From a checkpoint of a small mixture-of-experts model trained on Wikipedia.
Size: width 160, vocabulary 16384.
Below are experts of layer 4 (counted from 0) of a mixture-of-experts language model. Rows are named router (the router's row for the expert), gate (a neuron's input weights, with its number), up (a neuron's input weights, with its number) and show model dimensions 0-159. Each number is 200 + 40 x the weight over its row's rms, rounded and kept within 0 to 999.
Before each expert's rows: "gets" lists some tokens that make up at least twice as much of what it gets as of all text. This comes from a sample of Wikipedia text that the model never trained on. Tokens count by the router's weight.

# expert 19
gets: "e", "a", "o", "i", "an", "en"
router,205,187,260,216,190,145,224,155,221,200,220,259,110,118,240,141,188,251,121,199,221,168,227,156,189,237,208,175,181,186,181,236,192,223,234,187,222,168,224,209,173,209,151,222,186,165,176,167,264,202,181,216,309,154,180,128,255,219,195,192,230,187,182,164,204,197,103,279,195,199,191,184,206,182,161,243,126,189,173,229,200,206,166,222,192,286,196,222,223,171,232,119,247,180,200,171,275,185,213,220,255,231,257,188,187,177,133,184,237,144,158,282,190,276,211,153,70,230,204,231,216,231,214,242,184,202,194,195,151,203,207,341,185,220,266,221,170,192,208,160,174,194,233,140,203,207,207,193,169,212,132,225,215,137,164,185,211,252,197,184
gate1,231,223,235,239,228,147,169,160,139,178,253,273,177,205,250,165,151,219,214,144,240,189,183,279,269,191,217,230,199,168,169,183,217,110,187,134,277,231,205,227,216,222,169,179,148,175,184,224,231,180,276,145,201,128,166,139,218,150,212,253,147,125,180,169,150,259,216,179,189,219,224,157,187,203,203,176,221,198,163,204,181,241,232,220,200,154,177,218,162,167,223,175,168,218,209,227,295,210,131,236,177,261,200,288,164,262,106,161,170,127,187,195,239,194,227,213,156,210,201,268,194,179,264,232,228,249,213,169,213,175,255,233,216,194,198,138,215,210,158,188,226,219,224,231,176,290,237,264,175,194,133,165,135,137,133,252,197,206,195,232
up1,214,299,104,196,230,173,162,199,206,192,239,242,252,241,208,236,239,205,162,148,208,190,257,180,237,172,138,242,219,158,198,204,212,142,221,201,208,312,177,210,246,197,193,177,180,181,139,170,232,229,248,142,161,167,210,204,168,198,194,229,169,216,192,156,164,178,177,262,170,202,215,216,161,157,168,184,246,174,150,264,163,203,222,217,241,173,170,240,193,147,170,83,131,214,294,180,210,161,155,244,193,217,151,273,162,205,194,221,227,64,258,174,258,197,235,194,154,204,185,247,156,184,248,182,151,267,173,190,222,163,209,238,211,167,171,164,177,237,218,235,191,246,226,247,215,199,256,200,180,134,124,142,190,176,210,172,261,144,242,231

# expert 0
gets: "in ", "of ", "to ", "by ", "for ", "from "
router,149,214,165,255,178,188,214,53,202,191,180,238,177,179,213,205,179,200,166,253,236,144,244,206,199,308,131,185,139,186,153,273,271,215,193,177,158,187,297,151,181,195,250,279,293,193,173,235,158,192,278,253,225,233,196,136,204,193,217,251,246,168,163,173,182,241,175,231,181,236,213,197,257,222,173,215,192,193,144,235,224,221,267,255,206,253,198,198,193,174,243,178,241,127,169,197,182,223,136,200,232,183,257,182,205,171,181,210,219,158,203,208,246,258,229,192,184,206,214,217,208,202,201,251,215,206,171,178,177,180,258,241,173,136,181,183,213,199,155,184,156,139,173,124,177,111,151,197,131,302,194,196,171,203,206,167,228,184,246,172
gate1,239,210,155,170,137,273,222,226,189,179,173,200,119,228,248,198,214,164,174,154,158,269,223,223,183,279,235,215,208,116,198,176,192,202,236,139,239,218,114,169,218,230,215,230,207,224,191,231,226,166,169,210,189,260,149,173,278,202,175,270,211,167,197,205,207,157,196,216,175,152,221,143,150,225,187,189,182,215,260,206,181,203,98,209,181,203,217,138,256,207,174,150,112,217,208,201,209,193,232,232,161,231,126,195,179,155,200,195,235,136,208,278,262,134,240,262,224,185,182,157,208,214,211,247,235,246,106,279,190,283,199,216,203,214,242,214,193,175,208,224,225,227,288,230,180,240,166,133,186,275,161,208,214,123,256,237,225,250,218,151
up1,152,174,158,177,274,230,177,149,199,241,139,173,231,178,217,194,236,202,211,240,276,169,142,184,151,124,126,191,253,233,221,193,218,207,157,247,165,177,201,183,242,184,182,234,174,177,211,171,289,260,211,234,245,149,211,226,160,140,195,155,195,263,191,177,192,141,216,220,203,241,221,196,175,185,192,246,165,283,191,174,214,187,265,195,233,234,192,224,129,233,224,191,266,205,278,209,201,180,125,173,230,194,255,259,193,183,196,222,176,208,144,164,164,270,167,122,134,198,217,204,219,118,220,124,184,144,193,278,166,240,155,137,184,228,219,168,247,230,178,229,174,199,151,190,227,203,209,204,163,144,187,208,130,256,134,214,195,71,209,151

# expert 11
gets: "1", "2", "3", "0", "4", "5"
router,148,205,127,245,188,152,186,175,223,232,178,285,210,166,220,213,169,182,207,179,152,179,259,227,178,206,177,183,204,210,171,253,214,188,217,240,178,183,262,164,138,168,207,254,190,183,229,158,235,223,212,197,213,200,239,163,176,196,200,263,228,224,186,256,328,220,120,173,205,266,236,182,260,216,181,249,238,160,250,214,190,207,273,232,156,275,173,227,188,157,266,157,304,149,203,169,208,212,202,327,224,212,261,227,219,188,160,187,229,122,179,234,212,220,205,174,112,180,216,195,196,204,203,184,195,236,220,173,243,159,223,283,225,183,120,162,221,195,211,205,126,143,200,181,251,239,216,212,205,232,90,216,252,146,223,240,212,233,144,189
gate2,194,195,185,197,178,152,248,145,194,206,232,179,247,223,203,160,203,287,202,233,244,119,219,202,242,194,221,249,170,239,230,179,148,224,235,157,200,166,188,222,180,217,197,247,237,251,157,208,164,191,164,230,234,220,187,141,186,168,209,271,166,135,194,161,180,153,251,149,251,262,161,230,145,178,249,148,240,129,305,224,257,196,199,200,240,206,190,202,151,212,201,244,197,161,192,222,174,165,273,204,208,192,237,246,201,178,212,170,217,223,181,166,178,245,184,157,227,228,185,254,140,227,243,211,273,206,212,200,214,193,247,181,223,244,262,200,231,175,260,299,185,145,265,198,240,139,138,373,149,195,250,251,244,141,203,212,167,197,172,199
up2,267,193,219,230,257,181,129,221,203,199,204,215,134,169,226,249,198,129,236,172,245,295,193,221,144,216,180,196,251,175,217,262,218,154,191,222,208,223,218,163,220,199,198,159,124,176,302,162,209,169,209,202,182,190,225,231,227,225,210,144,216,233,185,226,245,224,235,249,205,132,164,193,195,182,143,275,148,259,124,153,175,161,195,181,201,160,246,216,213,182,191,199,215,220,227,203,211,252,94,234,223,258,202,187,198,203,202,224,216,246,211,276,196,193,232,205,161,179,163,175,251,196,188,231,136,193,200,188,153,212,143,242,123,144,110,233,201,239,142,136,215,238,121,200,159,261,250,69,257,207,180,183,190,262,170,137,192,179,201,179

# expert 23
gets: "S", "D", "M", "T", "B", "K"
router,216,165,143,179,207,198,256,157,187,236,215,315,267,234,160,229,196,193,201,194,163,206,286,208,176,217,131,189,195,155,166,244,284,140,223,212,251,113,263,207,169,161,286,260,174,210,211,185,185,232,198,181,257,204,208,187,211,247,187,208,214,240,100,203,185,212,145,216,160,227,193,167,239,163,177,144,134,153,269,195,179,200,280,202,193,288,216,261,180,173,199,158,265,192,197,245,214,229,168,229,175,225,190,198,178,208,155,143,248,120,117,175,173,253,177,163,139,161,200,131,203,210,182,246,230,219,203,83,155,181,232,230,170,211,141,173,213,177,158,202,195,154,170,164,199,188,195,193,207,229,172,187,135,209,139,174,192,258,222,168
gate4,200,216,222,137,153,222,229,158,208,169,131,218,237,137,203,266,203,204,95,155,134,210,242,233,200,200,251,207,223,230,151,171,213,129,162,227,210,203,253,170,185,193,225,181,236,204,144,235,257,180,212,167,176,282,157,183,205,197,259,218,110,219,223,222,230,190,220,172,163,173,202,221,109,161,216,278,185,206,171,235,198,232,211,197,227,134,255,227,166,217,224,189,169,165,254,231,175,160,153,291,222,177,257,201,175,228,151,163,134,203,131,172,221,218,152,226,188,223,261,245,186,250,217,111,241,220,190,206,198,264,123,166,227,166,232,189,182,242,205,188,229,142,223,154,267,269,191,168,167,261,166,235,162,236,104,199,176,222,220,125
up4,177,158,185,205,226,204,257,191,197,136,163,250,193,204,211,216,139,219,192,258,165,202,257,265,181,187,186,199,236,250,126,206,215,167,207,293,154,282,241,200,161,190,208,215,201,150,180,237,195,213,173,214,113,185,229,260,247,167,215,189,121,190,238,194,259,182,218,174,292,190,235,275,201,205,178,220,233,184,194,222,212,292,217,188,226,215,230,155,247,179,190,177,205,179,210,257,140,206,185,177,270,146,258,254,198,207,135,239,206,223,152,228,251,156,143,124,71,148,234,176,203,207,198,185,207,213,182,247,279,213,93,168,186,193,170,145,190,167,229,162,179,168,211,152,203,199,189,118,156,181,171,118,201,149,209,211,204,224,172,256

# expert 27
gets: "- ", "| ", "==", "= ", "===", "== "
router,161,187,204,152,198,233,206,144,272,234,234,253,164,217,198,208,147,242,161,157,256,145,242,175,252,216,180,191,179,241,175,236,194,177,185,270,199,197,190,184,172,168,256,236,189,174,191,179,205,229,266,274,263,205,166,180,236,238,225,296,283,186,143,240,278,162,152,201,183,207,186,218,223,199,199,278,138,180,187,215,221,155,214,181,130,281,263,175,134,181,169,192,186,111,167,168,182,224,137,208,224,258,242,197,172,166,156,197,255,125,195,183,191,254,179,210,149,113,158,185,242,202,192,234,261,146,212,196,204,238,206,215,133,221,237,185,166,237,222,117,125,183,169,133,234,216,209,205,155,218,207,182,128,140,184,249,224,185,185,130
gate2,199,105,196,263,145,112,197,254,186,176,167,286,198,207,221,202,245,187,205,156,292,191,220,240,166,243,151,199,214,205,175,216,244,206,269,213,175,209,166,173,237,158,239,157,296,201,179,198,261,247,165,218,207,251,224,189,218,225,259,227,164,194,192,203,149,200,232,208,254,291,180,213,177,208,251,234,222,186,228,163,184,309,145,216,192,202,277,183,184,180,214,179,243,221,214,143,207,202,221,178,233,205,154,183,291,223,247,171,181,297,137,161,178,222,147,228,158,258,243,197,277,218,156,120,163,229,182,112,247,152,211,250,180,235,192,265,201,202,218,226,172,210,188,228,179,193,194,218,163,180,283,186,214,181,221,251,139,167,184,164
up2,234,230,273,249,222,205,162,217,239,267,244,263,218,185,161,269,248,114,112,229,265,299,226,202,196,176,148,215,188,238,221,154,228,193,151,219,131,154,184,186,160,145,146,174,173,228,277,172,252,136,107,198,188,210,191,220,232,142,164,188,150,172,233,153,256,229,123,206,183,245,230,186,186,134,188,202,149,258,152,240,159,197,155,190,200,221,128,162,172,200,210,129,208,215,219,207,233,165,220,203,200,233,198,156,201,117,206,165,238,201,206,205,205,136,152,222,200,153,253,226,142,229,195,137,168,224,160,131,194,248,181,177,243,168,218,189,193,223,282,144,252,221,218,245,207,195,154,239,200,216,184,217,194,127,182,148,220,214,250,170

# expert 29
gets: "\n", "\n\n", ". ", "). ", "\n  ", "\". "
router,177,143,243,208,188,141,191,200,173,232,213,264,169,207,132,163,174,215,193,190,233,194,218,201,178,199,131,190,195,183,129,188,241,246,206,208,235,137,224,240,155,167,181,258,228,202,203,219,185,180,213,252,243,146,232,192,225,171,267,336,265,212,180,208,249,189,209,219,151,193,271,191,216,180,129,185,135,221,154,248,255,173,201,246,148,235,206,214,159,129,239,143,278,205,195,240,256,167,219,283,177,268,224,108,232,211,158,126,178,113,141,250,160,224,236,215,105,234,178,159,179,146,189,236,257,238,208,165,207,186,193,226,221,152,206,284,149,177,147,221,208,186,185,155,198,153,138,206,206,203,234,201,244,148,196,201,195,219,206,173
gate2,183,175,228,159,156,203,137,150,225,217,219,210,224,182,182,210,258,188,208,198,206,189,175,150,303,229,242,95,194,155,196,312,187,205,182,223,146,161,148,226,179,172,146,184,198,273,213,169,144,298,199,134,179,188,210,187,232,242,170,217,205,198,225,168,202,269,157,137,211,79,227,188,183,154,202,188,187,191,207,229,173,218,209,260,266,196,196,159,187,249,242,183,190,187,130,244,231,140,200,261,162,154,179,134,230,207,230,226,188,198,156,283,122,130,228,132,241,187,184,200,261,182,223,213,210,233,212,263,231,156,109,260,211,163,230,206,185,176,214,112,207,222,193,180,201,250,182,158,158,194,227,192,145,191,192,196,186,144,246,219
up2,265,222,237,196,213,198,231,92,248,107,275,231,233,204,176,160,250,221,171,240,144,192,177,208,216,144,111,181,174,297,150,189,186,242,260,188,202,218,120,209,85,222,215,180,208,243,319,187,165,275,140,199,229,201,247,189,241,189,188,253,202,162,187,192,170,217,227,180,222,222,201,230,178,209,262,136,228,196,274,222,205,182,188,118,172,165,124,234,214,152,175,180,212,179,228,168,126,157,187,257,223,175,188,142,197,226,159,201,206,200,183,152,221,273,192,220,198,230,239,260,175,230,228,194,210,224,188,158,192,129,168,229,224,208,193,203,246,210,205,191,228,188,202,221,274,155,203,173,199,208,249,177,188,278,182,194,158,133,240,139

# expert 9
gets: "the ", "a ", "The ", "his ", "s ", "an "
router,155,159,205,191,212,201,215,114,175,188,218,257,189,197,193,116,223,214,159,206,234,209,271,234,138,245,160,228,111,125,158,210,287,162,171,179,155,183,191,153,132,107,216,250,255,213,240,164,197,165,253,194,211,180,162,169,188,209,265,223,206,230,159,204,224,220,185,181,166,258,215,163,204,205,206,178,116,254,286,294,171,164,170,207,172,251,213,237,170,200,226,120,227,101,202,207,246,192,161,192,232,169,195,211,225,265,160,137,266,208,120,208,167,279,161,167,213,212,192,210,200,232,207,233,252,185,190,148,195,204,186,203,234,208,245,224,207,195,181,215,136,152,180,122,232,164,145,195,146,223,189,216,174,163,250,206,216,205,176,105
gate2,271,206,190,177,223,197,258,203,215,199,174,191,161,169,217,176,189,233,151,259,241,146,145,227,203,166,209,137,284,148,159,257,168,190,239,238,187,219,149,193,178,234,238,195,218,143,217,198,210,257,91,173,238,254,175,158,173,285,242,135,261,243,166,156,205,203,180,170,154,263,164,221,176,249,204,195,252,267,269,221,160,171,178,180,169,207,194,177,315,182,137,191,165,141,181,183,158,231,242,111,140,164,220,153,179,257,170,163,169,247,198,168,186,173,158,151,196,259,172,164,221,245,169,176,247,196,242,244,227,170,223,233,227,143,189,202,120,207,204,220,231,227,184,168,250,210,184,180,106,282,180,215,182,173,178,166,224,162,166,157
up2,178,226,148,174,200,181,181,149,205,202,171,164,194,141,229,175,120,186,176,174,160,215,250,252,233,178,144,238,103,269,244,175,150,211,223,195,161,276,165,127,302,253,172,206,188,230,227,200,194,215,199,212,183,207,244,243,195,182,167,138,161,178,221,168,213,221,129,158,256,164,131,214,188,251,128,227,119,188,162,199,238,195,218,192,133,269,188,178,171,160,147,179,253,266,186,272,196,280,228,241,239,262,164,172,216,139,166,152,178,233,209,341,188,214,185,175,188,140,206,239,194,185,186,212,175,142,217,275,218,275,228,221,147,188,236,195,227,186,210,213,146,224,180,208,213,167,201,234,153,233,220,243,150,234,191,188,187,163,187,236

# expert 28
gets: "| ", "; ", "—; ", "/ ", "%; ", "); "
router,213,199,214,187,153,221,198,164,225,296,154,274,143,171,171,195,130,202,146,265,206,182,200,215,160,226,164,203,187,195,132,190,243,206,175,187,173,165,261,128,185,177,242,186,219,179,188,169,185,203,242,242,201,201,185,201,230,200,189,293,199,230,118,226,273,190,109,212,226,201,284,158,187,217,152,173,190,134,261,241,206,220,191,224,155,275,132,189,199,204,167,160,222,184,279,202,212,134,183,194,151,254,236,223,150,170,196,167,219,151,153,223,139,209,189,114,190,190,108,205,222,219,209,229,232,181,217,98,173,203,205,281,226,174,197,190,213,181,161,231,93,104,213,194,213,145,187,185,208,244,174,216,200,193,188,160,187,287,147,227
gate2,189,145,189,168,231,91,223,115,286,210,158,174,252,153,212,249,241,207,196,204,225,245,265,186,171,250,238,160,241,230,177,207,187,236,163,180,176,244,265,274,138,247,215,203,161,198,214,217,109,248,168,194,203,174,135,189,194,160,216,259,158,196,113,211,233,234,142,285,256,121,184,228,154,225,242,201,181,150,178,313,161,176,191,202,207,264,271,172,211,251,249,178,176,180,231,183,239,142,201,196,247,172,230,187,212,144,222,176,191,164,224,181,218,231,209,242,203,245,188,202,233,278,210,220,211,160,243,189,204,191,227,233,154,187,201,172,147,241,236,149,189,222,161,187,139,167,163,152,212,220,271,218,187,119,151,232,145,214,219,209
up2,241,147,224,130,225,194,155,214,221,165,250,124,259,175,230,208,184,194,223,211,211,217,217,190,225,183,233,199,186,231,148,197,264,218,184,170,250,176,161,201,142,138,157,254,230,247,230,207,232,190,226,195,173,136,213,158,186,215,171,167,187,157,194,192,197,224,160,142,205,210,207,179,143,227,185,131,139,212,153,227,205,165,203,203,218,274,227,168,172,241,219,171,260,174,197,239,168,176,200,122,255,212,227,198,140,78,176,180,249,150,213,212,232,167,192,203,142,206,213,202,190,179,129,222,117,121,191,262,228,140,253,286,157,208,212,176,168,135,205,162,188,264,239,230,164,224,222,188,205,221,210,256,228,200,247,287,46,206,145,237

# expert 30
gets: "of ", "\"", "as ", "on ", "for ", "with "
router,174,154,172,189,224,207,206,142,195,235,218,226,262,221,218,146,161,269,142,247,176,227,254,181,160,276,205,139,147,162,163,180,194,173,204,272,231,150,201,112,171,191,197,189,228,203,198,158,248,226,228,258,229,119,184,110,239,210,216,224,269,251,180,149,276,206,155,147,161,196,284,160,210,214,181,222,164,154,176,228,224,207,193,204,154,240,202,153,142,169,204,159,277,146,160,215,179,216,189,274,149,276,210,188,157,170,149,190,222,162,182,202,213,292,242,219,192,230,193,225,190,273,191,292,253,163,123,184,184,206,274,203,222,227,185,205,161,167,220,212,182,186,185,184,276,159,166,227,246,223,143,249,246,161,194,214,241,193,156,156
gate32,217,223,229,165,183,253,175,217,161,201,291,197,112,212,188,173,191,209,157,185,228,296,226,216,245,236,259,216,162,257,184,255,251,254,165,187,160,201,161,248,197,148,278,166,245,237,162,173,202,248,203,191,230,169,228,148,200,187,225,160,243,180,183,176,162,213,176,256,127,134,276,161,194,175,194,116,172,136,193,190,176,205,242,160,171,261,221,206,170,188,183,149,168,174,213,154,246,215,209,163,215,241,174,267,195,192,181,175,185,118,205,174,269,209,225,265,242,174,191,276,227,200,249,200,262,169,189,248,113,182,151,176,237,182,228,199,201,145,170,167,301,169,189,217,193,141,237,194,167,175,196,262,228,186,192,253,248,274,112,235
up32,121,174,227,236,197,167,225,263,216,183,187,210,262,144,140,243,218,198,254,186,207,153,166,185,205,177,178,243,252,180,229,172,144,172,230,232,228,180,215,187,190,240,150,228,159,130,247,239,255,221,175,192,191,243,172,182,161,227,258,189,193,283,180,197,255,159,213,188,209,253,168,189,174,243,239,179,233,304,235,200,176,248,101,230,209,142,157,225,220,197,204,282,212,171,202,212,150,187,256,244,84,171,217,191,234,250,173,221,191,208,188,209,183,180,211,145,127,216,196,226,144,212,171,215,115,240,134,206,216,235,244,196,174,223,202,240,200,164,160,181,109,241,185,198,178,257,174,245,218,276,114,228,193,248,251,211,183,171,315,172

# expert 8
gets: " ", "% ", "0 ", ") ", "Party ", "years "
router,205,213,158,164,226,109,319,223,190,215,202,260,211,203,178,174,149,218,180,180,188,186,210,214,220,219,188,195,167,140,106,222,233,181,253,199,230,129,246,179,201,126,227,208,191,213,285,128,191,203,189,249,312,144,207,169,216,192,310,257,235,225,142,219,284,218,199,237,185,247,184,161,235,105,173,182,194,168,159,227,182,186,192,198,144,243,160,217,206,228,230,181,197,153,281,191,214,247,137,244,207,217,205,157,219,189,197,176,282,180,194,209,193,214,245,168,89,200,173,215,199,160,151,214,216,183,236,226,195,171,207,277,255,203,210,170,221,136,207,235,176,163,163,208,236,204,177,144,222,232,199,147,179,175,152,144,263,231,157,158
gate4,198,175,230,232,194,110,209,119,162,187,147,95,169,192,197,206,206,271,238,177,170,191,256,174,206,211,149,173,226,108,178,177,224,176,207,138,201,216,161,200,215,214,190,205,221,137,210,173,127,247,146,139,269,151,180,167,189,153,143,245,180,246,220,256,270,184,230,216,169,143,165,207,207,243,164,201,194,197,181,135,255,152,197,229,165,201,281,219,229,115,212,194,177,286,182,232,183,273,194,180,147,130,235,133,176,217,186,230,225,168,196,219,225,240,154,138,175,115,150,228,270,193,181,147,188,184,227,145,185,213,196,207,196,183,219,238,193,170,235,214,232,146,205,207,178,246,243,155,195,161,251,102,192,141,227,213,184,139,244,237
up4,214,202,218,199,263,207,134,182,126,189,124,186,186,225,116,196,187,236,152,212,223,139,254,200,202,182,210,192,242,129,194,178,241,211,232,174,158,244,184,217,189,185,180,242,224,216,156,219,224,206,175,138,284,218,238,175,178,174,169,297,166,265,269,226,282,200,249,232,184,201,220,242,261,197,238,191,225,218,196,162,139,177,235,115,212,180,241,202,258,234,247,222,219,197,219,211,119,199,227,222,198,232,224,231,198,200,284,192,142,179,242,197,200,199,107,192,139,183,231,166,224,295,202,155,150,268,162,232,209,256,234,219,185,132,180,246,163,156,186,192,240,243,181,214,176,205,222,279,301,205,222,253,187,179,222,132,193,255,137,246

# expert 1
gets: "|", ")", "==", "===", "\n", "."
router,219,216,188,192,228,151,194,148,217,223,164,228,259,200,195,154,178,205,190,219,193,188,278,210,206,225,159,218,178,206,195,248,211,211,209,297,181,182,220,155,143,171,174,187,228,228,238,162,193,164,264,191,291,172,161,141,150,194,188,224,199,279,206,227,255,226,149,175,167,225,205,160,211,114,67,159,182,161,240,159,169,236,205,213,190,249,227,179,155,166,216,180,243,189,202,163,191,187,197,281,177,267,292,192,187,305,112,224,232,109,180,244,180,204,178,147,140,222,172,275,173,224,147,196,225,250,241,167,219,214,175,230,203,188,206,216,205,144,186,160,165,189,231,147,248,160,154,194,171,202,179,285,137,111,226,164,256,186,192,193
gate4,157,189,148,246,172,179,231,136,236,165,199,167,221,156,108,163,178,237,180,159,196,182,228,152,238,156,203,133,182,234,214,227,195,240,192,278,133,197,231,130,214,157,193,220,167,122,230,165,194,171,213,167,219,226,222,203,178,181,192,207,198,242,206,182,226,198,215,185,112,197,154,171,199,203,162,230,223,198,170,178,270,233,178,263,185,137,213,221,193,217,228,207,195,254,254,242,251,246,216,244,214,237,158,243,198,181,204,200,211,238,239,201,247,213,173,223,138,140,81,244,278,246,156,216,184,260,347,191,208,204,255,145,192,199,228,249,220,255,208,161,289,187,130,142,249,86,190,190,183,197,208,254,226,198,238,197,211,180,158,191
up4,134,149,215,171,209,213,220,179,274,154,134,165,216,196,154,181,196,201,202,105,209,163,178,190,155,179,224,183,247,156,195,253,174,250,186,216,168,247,191,159,193,180,223,171,145,182,209,239,141,177,188,185,220,193,225,189,106,307,239,230,172,221,195,174,188,132,211,173,158,241,172,168,131,182,203,211,237,170,87,238,193,209,165,248,212,83,220,205,215,216,296,177,245,268,245,220,211,201,276,212,178,250,225,210,175,216,196,254,195,199,185,185,208,218,237,239,174,208,178,190,246,225,251,250,220,176,242,160,234,256,218,98,196,173,215,195,224,173,141,176,214,192,241,233,237,162,202,228,173,170,90,264,185,230,282,260,216,164,146,238

# expert 4
gets: ".", "–", ",", ":", "-", "$"
router,180,233,169,202,246,168,200,142,218,278,168,247,141,191,272,156,170,182,136,190,179,264,222,242,160,209,169,177,110,136,181,289,233,140,195,220,251,192,241,130,182,137,231,194,199,192,206,237,215,212,230,279,245,237,176,183,200,184,240,267,214,222,169,142,304,178,208,214,208,248,196,170,192,186,148,225,154,131,255,218,199,218,241,213,196,245,146,257,204,200,233,169,208,186,194,197,172,159,196,180,135,232,210,231,207,229,179,183,217,111,132,211,265,218,221,99,168,229,216,166,176,160,148,238,205,143,260,187,154,158,222,254,227,178,190,226,174,172,186,109,227,143,154,221,230,130,146,224,219,209,176,272,120,200,199,237,191,204,198,172
gate4,166,203,187,217,249,182,189,228,167,293,186,193,164,228,215,188,190,142,207,162,151,183,151,258,251,264,168,171,127,285,190,208,226,164,286,194,136,217,208,207,217,246,206,196,237,188,152,141,222,190,107,219,248,256,216,211,169,149,216,200,131,169,219,206,180,162,214,184,235,256,186,216,176,195,227,286,215,172,123,187,254,219,125,239,161,206,192,258,158,240,190,251,220,262,228,243,245,202,193,265,168,101,245,231,159,173,199,270,141,212,189,197,177,187,196,199,148,173,221,204,225,119,241,264,273,222,155,195,282,172,249,191,185,219,203,230,239,240,191,183,221,131,209,146,167,146,251,244,175,147,158,176,197,153,202,238,141,235,191,171
up4,125,248,238,191,220,162,131,187,145,257,202,237,175,194,229,164,165,145,168,139,206,108,172,224,219,211,195,173,170,271,187,213,247,128,287,254,162,220,208,224,147,268,175,234,272,233,201,247,266,212,133,208,179,191,228,216,152,193,294,194,133,192,170,155,166,186,216,196,222,235,219,213,242,147,214,275,252,215,165,167,228,208,183,155,206,213,124,211,238,215,237,255,181,222,260,236,207,196,178,186,175,182,223,266,179,188,208,270,158,183,183,165,216,210,250,183,131,239,245,194,264,112,180,214,209,242,158,190,271,256,243,224,182,206,222,180,260,283,184,171,189,242,161,167,213,165,263,235,198,124,169,206,179,158,227,221,146,243,165,168

# expert 2
gets: "-", "the ", "/", "other ", "more ", "all "
router,182,158,186,128,156,187,169,185,181,213,164,218,216,179,178,176,174,222,180,252,185,163,243,163,175,211,167,153,149,177,165,218,295,174,190,249,278,201,251,196,174,187,184,233,244,257,246,210,238,260,203,210,256,190,194,140,202,186,251,230,215,146,149,269,273,263,148,179,147,230,131,199,157,151,176,222,87,178,260,156,218,217,202,134,175,196,214,232,228,180,209,117,205,135,207,175,236,164,145,217,189,210,230,194,234,205,169,183,277,166,138,183,236,218,220,175,173,208,168,199,217,258,127,247,256,136,190,87,210,152,264,222,205,163,177,204,149,240,162,193,157,153,215,242,236,235,164,212,209,260,179,286,232,194,143,208,235,246,228,166
gate2,177,210,182,163,162,175,199,218,193,117,211,264,168,201,161,255,242,157,171,197,198,258,213,157,131,195,220,222,196,168,156,201,256,249,212,284,252,179,170,208,202,142,209,233,214,235,100,207,141,270,215,193,180,207,190,254,210,181,193,195,176,148,140,257,232,130,210,193,207,182,218,264,149,109,245,202,213,160,169,88,226,148,223,172,178,195,214,125,199,269,255,136,142,240,257,175,154,206,191,149,220,219,239,168,184,205,265,215,248,138,173,135,158,286,130,189,146,144,140,153,195,201,144,202,226,195,179,177,287,197,186,224,216,177,265,198,210,198,201,233,218,167,182,181,228,143,266,196,193,229,184,232,203,199,222,143,201,178,142,185
up2,214,147,199,215,190,179,239,218,38,198,243,159,114,188,212,169,264,208,229,227,236,183,201,129,231,202,252,205,186,148,227,164,142,250,258,168,212,217,152,201,193,167,231,209,183,152,150,214,196,190,221,201,160,165,226,213,196,185,266,203,189,172,189,180,232,200,198,168,177,175,284,231,211,245,246,154,112,229,138,155,162,195,128,221,159,189,209,171,173,133,210,201,231,201,178,179,229,234,164,188,184,227,205,226,240,144,169,242,172,208,189,186,215,232,145,171,89,248,167,204,186,216,175,105,174,168,225,177,233,206,126,221,199,134,237,136,236,213,159,223,157,154,147,170,187,109,195,250,229,134,143,202,123,142,176,186,149,152,178,170

# expert 3
gets: ", ", "In ", "that ", ". ", "after ", "of "
router,169,177,215,119,233,129,224,128,181,259,220,237,211,152,176,174,135,275,162,204,242,171,225,250,172,215,140,148,165,179,160,233,248,220,197,232,177,194,231,239,122,235,184,196,286,140,200,149,189,227,261,187,199,153,200,150,195,214,196,301,223,253,184,196,254,145,197,280,217,225,244,170,239,197,141,186,155,150,249,177,157,199,270,166,211,241,236,134,156,167,220,147,200,165,226,179,207,212,196,229,173,250,201,158,155,251,189,203,207,141,162,289,222,242,147,152,147,246,209,194,200,231,163,236,240,142,150,196,158,200,159,232,194,134,187,176,236,226,176,186,179,187,145,214,286,115,193,153,246,216,223,235,161,190,141,198,234,242,174,167
gate12,133,117,196,135,108,213,252,132,207,244,230,196,133,183,218,173,240,195,196,209,169,223,177,264,160,249,218,195,193,140,192,250,205,147,218,205,248,216,229,164,129,187,217,167,256,184,262,269,205,214,210,161,217,172,213,203,165,96,204,277,178,262,232,215,186,206,229,214,279,258,225,207,237,231,184,219,144,182,165,162,198,247,229,219,205,201,183,136,171,128,238,208,182,246,132,274,129,93,263,166,145,198,273,157,204,195,181,156,226,167,227,179,179,203,171,181,197,230,149,175,144,228,185,215,174,215,166,234,217,159,244,165,237,141,197,190,207,241,198,189,169,235,226,229,167,228,234,162,92,186,144,205,199,245,222,155,213,184,268,183
up12,251,250,241,263,193,257,207,230,157,80,146,265,195,176,176,225,202,195,196,155,152,215,182,136,193,208,144,160,172,159,223,201,243,223,198,197,234,211,168,198,259,150,261,203,216,223,222,212,182,253,176,257,222,132,253,154,236,157,210,151,235,237,179,189,232,111,177,192,228,198,205,235,189,184,272,93,101,259,224,228,161,236,151,151,217,234,256,253,234,240,187,226,202,144,295,196,151,170,181,235,182,128,195,205,189,194,224,217,149,250,201,114,165,203,146,272,190,200,232,267,215,183,233,194,203,192,188,202,201,234,179,221,216,228,164,259,147,158,180,193,208,197,171,208,153,264,238,211,187,219,232,157,149,192,196,186,96,163,167,239